Experts of a small language model.
Size: 10 layers, width 640, vocabulary 32000, 112M parameters.
Experts: 112 SwiGLU neurons an expert, a sigmoid router, a shared expert of 384 neurons.
Training: a variant of Adam for the experts, 908M tokens.
Below are experts of layer 5 (counted from 0) of a mixture-of-experts language model. Rows are named router (the router's row for the expert), gate (a neuron's input weights, with its number), up (a neuron's input weights, with its number), down (a neuron's output weights, with its number) and show model dimensions 400-479. Each number is 128 + 32 x the weight over its row's rms, rounded and kept within 0 to 255. Numbers have three digits each.
After each expert's rows: a language model's description of what the expert responds to. This comes from a sample of Wikipedia text that the model never trained on.

# expert 2
router:158117112106153161079158098190098138076118157095084091183133115134122173215117100148139148193091130140150165063122131106121183184103136128083166136158189125147084050097173138107159178175123115110149092178115141103120157128051118128113139125
gate0:121104142111074123064133135145075126096127165121111150146116096115109096162160114117125119112117131075112101095120150099161172074158098131079106089094113073098149135129082133135163061076143194204101140076163153090154132205074142129116145127
up0:153085083151171144112136210066120087205134114236149059150099131136120142155135107117139137086107121142187121118117088157148175141093095178125102166111118153127161101174133144182081152094110134045127137115106116111126149115103128146149129104
down0:112112144151121140113099110103126141121141163072145168154102086115127158077127116122166097166153135150102117160111160157179096151172113147127143117161089062204105118119144111080154108134147089173123124143115144101091096105123088113126127120
Description: Family and character nouns

# expert 10
router:128156138142139171060132138215123145084106181092134097144134131192102145211117132133157122158099161088150108078087119142165159124074118160146173130162213152095141132178167112132188167095113144142170078184105119107150122108101152176164108112
gate0:095157103139065099098102100159105143058145132116119095123148157100118109130186112153169120194076099137139134145108106205138089126116178125153093138093117113119111204125142088199143135140112114093099046131117115169091169150065140096092189126
up0:157119103151152131112079074126112105126117118121159154167078116160124130137103117131120095145081153094112186131122138073130147110121106190141136194086126155185120153073116148150078118136120055170226113151145153186149150101134078132076203109
down0:159119120140154055113053092170137150076121149126129101150100169139122097182103186110146087095079169118180154113100109081101142124145128148090146101140097128152156078148141206174056125150188107153149146095154173083123162142095138103137118137
Description: Capitalized name starts

# expert 11
router:133155145158154138065150112149166117105053079114105126166124142176103119172104122178123137143148161124131122062131091146120110157086156104114117125173193119136136140146121099072154163133142085163144107179101091122102094123043144112114111131
gate0:094144135151130099115133097176152179134097180125112087175125152134116142066106161108115088147116117159161086095113195102166152107075121223075104101123184153099068096094176106138148116142118137136118084141119139077141126137106116129177047176
up0:114170115065124149170110114188127101148111112129145122140147140108185109130120121101124146144094166114140182120126175161094108149148138117098156147112169077138109178095065106127152105111152162165130138080153120182185141170156160111114097074
down0:096147102129100087137135152101118199170081126128111103101136115141147090109120142101182131193086093146081166159120131186140109095134109089166149185072110120110161116118187143148223133125112142109148092119118156109101175089103147137162143202
Description: Units and word fragments

# expert 5
router:125133091060112128022147104195100141122051121133084067139100153141099126181116153132162097166131141127171159141120149139154161125104136117141164161162213088129091102092170103126175173101175099162202103165144122090114138126076131154137058102
gate0:126158078136113103117112101124101119119135150134118087093129177186139102114084170124138152129114128135177123142179139115108112161116149207098160142145118115144137150061127157120136156117132172163076120127110167084072136190099034147094169118
up0:104098123148067122227173139190139129144143105113092117150108098110177121107154060137094116140140123137090136159145106127120138102108119166100118141166134140130160151114137120115099139125129073147158150167109118126161150096188143105112152142
down0:080103140120125153107160100125143151176149153158140113113085128184186147125129113108195175158123098149148152153119114159130211143130117111104104169155141074148071117087145169124072132173148139033135167141132080043118127136127127118098113194
Description: Name endings, up to

# expert 7
router:103126136115174150101116080173129089093081090109113108135131117124079162190099160096145163133127162125145135085122123128151149091089161101146143134188179112141130084132142123055194135143104123154116096152081097142103166115091140191111106148
gate0:106132167083115112089134122146155123174095105168144109120148161076111069111152166164178063164148160105137141148139110059113143102076134088209101150159148144088180157188066200124138179122146112081118068149138156122118121177126065158169101113
up0:130150143090125125103103043156073076089124142166119071152144110144154127162183093108149167088174127156087139091136088144097070129163089135102152167152101086066159135127163191125141150107121075107116122135114157099118178060082121146183132157
down0:147164143064167144131068156141095160075083164107097075107073084165108118084168112091143210120112137087092102120188140204123115132090140108091115120179150143120090108114111195081114081176154140175075130113147170178157158134101176128172154177
Description: Conjunctions and sentence starters

# expert 14
router:171139112090119162049129102161109127057090112150126087107095152164107142173132095118140128215131160117153124078114112155128163164127158126140147100184229110141113119117178094123201186136144147149126091188124124103120133124091128172125102123
gate0:180120088117150116130153162121142117141147160093163096159108115168092167093140040095092152134168116142095083140138188108112135112101103127093127148173141120156165048138104086114145126160116154125109098104162143085105124141139111133096093100
up0:181066058103098184092152153128134102108094132099154106175126162158120120156163083108173134139118098144159121118178168134083132137178179093153101123178190123143118107102099096170167158057116115153150160139154153176155133118156088161187120130
down0:131142118109139129123071114155159120112136122163074075173144145084131089115141140134145136160128140122183165120120144182144199112116132110191164171127082147128122137118168084113144187128178115153123100127127153136119152170133146109108121144
Description: Sports results and by

# expert 0
router:116116181144132167145087104169085120083095196088155139145113103165097121181178152126176113155128153113121157129126170160124139094053116088098175101109160102176092142125140129160138143173113166105158117128046124130114103118032109092175123132
gate0:134097078105142060148067172107120224093174100134173101164065133130124131117103114234149104139109155122151102114176167104152181145116079122053097093083162164113101146096188135096160112170114136062126129092136142149156108176126133112097110112
up0:108067087113113077156099100135066210146080192108134108182100176103162120113101188159123106127178092112158155122155088107181166127176167151102082109089090090097091106106101136130128145132145137084116117114122118116148171151099192113156110133
down0:176062129137118092160118167106140105085153163102171109077199088128096031071136104167127083066149160173084138129155184139109158130141192124075128118156133158089129111078133168109129117100159150158164093167125098084147096171144141151086120176
Description: Word-start fragments, prefixes

# expert 3
router:118154100126133117085149097183132137095081120094088074198114129136130166178133135106120172143150167142135100089110149153138166148127132142153126134151193116157118120075150141046163175128114142154123085152118117117096127175106118156169109167
gate0:164116103177168137154137161112092115165155133069139135166136130095138101135089068139122104175123147149159137136115106112170100181171114185072135196141166113133139155105164212163186184153112143142115153110138118091136128104128190180150120140
up0:141119079124150131140158093098124122109094147090157164085183125166131206160119145135124138124135101153120153190071092131108069135134149170126093156088136171091102171151185100146107118162052146152138142097093117131148082100118110114175143166
down0:140121042155128095149107093142129094101131121100182138161135059172160160071092111146129136128144128080121162159157126070139111180145155155099107129088096149133165194154092085158026115121125142154137134125122118103153074108101150130106166141
Description: Determiners and possessives

# expert 6
router:128153092108159151098217068147096173117089092140078088135120123123139149154110136098109144135132148179134157090102171105178164142136138116123126187206246093127161077117191093092149180121123173131145094146143111135133138207075123185103137105
gate0:143144116143103107165117123108157186132122113093158144147162156071136160097101101125151141123116125120155172123184134124133180148168146096132112181153160106100118113134122146105167223126141154111107140161078115063185080104087125144130195111
up0:121125154110193092063106144124123120125116131132083139090091117097133162113139134164153072084159140125129124096159118157148086146073154125156184173116115176158152106077071075113107145151215126119115072117140111122144164206103140137151154123
down0:137162169134106170126135131101100140089140148153100134123160083138108153099179123145118176124186120134123093102098104164122088149101123176110148137132138128104167128130111101133090142129115172122077154121084097101092083136121227076135088143
Description: Mid-word name pieces

# expert 9
router:182129173107162116097141076129100155079110081129130059160145120146138136228109097128138159137076126140132111087172154135173144171106127099099137136173166122123120121127171146098161109114141156158113096182148150132088099147047166136141112101
gate0:134109133153119140154143107111156106130103088109141142112170093123100085116179133067090114147078141132154138107102127127103171092118107105100081142051144136169142149160096145076194126125170155142136168136130119155094141120048126166075075135
up0:185127152144087177114092138160154070135137100085127110170148105113138118131170104099087099139166140137094101108177076103197118101089114170145120135169120149120107143119106137140108104130108121128102184151123139113113133152138131163077086110
down0:149082110126152086162132124128102110122137124133142137147133120105092117172114158176109167108155163182112101179180163083141150169155130136116114133118086128099145150097090133090140136096189114106146152144166119096164125131128068141139104095
Description: Proper-name head nouns

# expert 17
router:104146101104125131099143107186092109109134117107083115182135126115120142215107177142135179137147134133115141056118113131160137177111120137112156094162213137167119157095216089091157148102151128136149103141139093110149114135070142160133104105
gate0:185139107135117121145098120147087105130160079120182154210140081120192095167128176095186148121089161110109033110132127202144096159116116119154144105130157146185125115105051085131086155089072090133071114119097164147148069156115120111127068160
up0:153110137080107120172169102095131140151118118051174162070170095151097119058151187173108139130123091128185116181083156148132155140103089224131139218097108178135087144130149197070135105098118150115093124166152149101088119158154113060145068161
down0:122140167131154142185126180176135178077148082147098089147153194049140133088144127092088120110079051125131164108166104093172087134109104126114139091187159080081152101113140113161117140142096126119126127166136115083171143153076117147143103161
Description: Coordinates, math, astronomy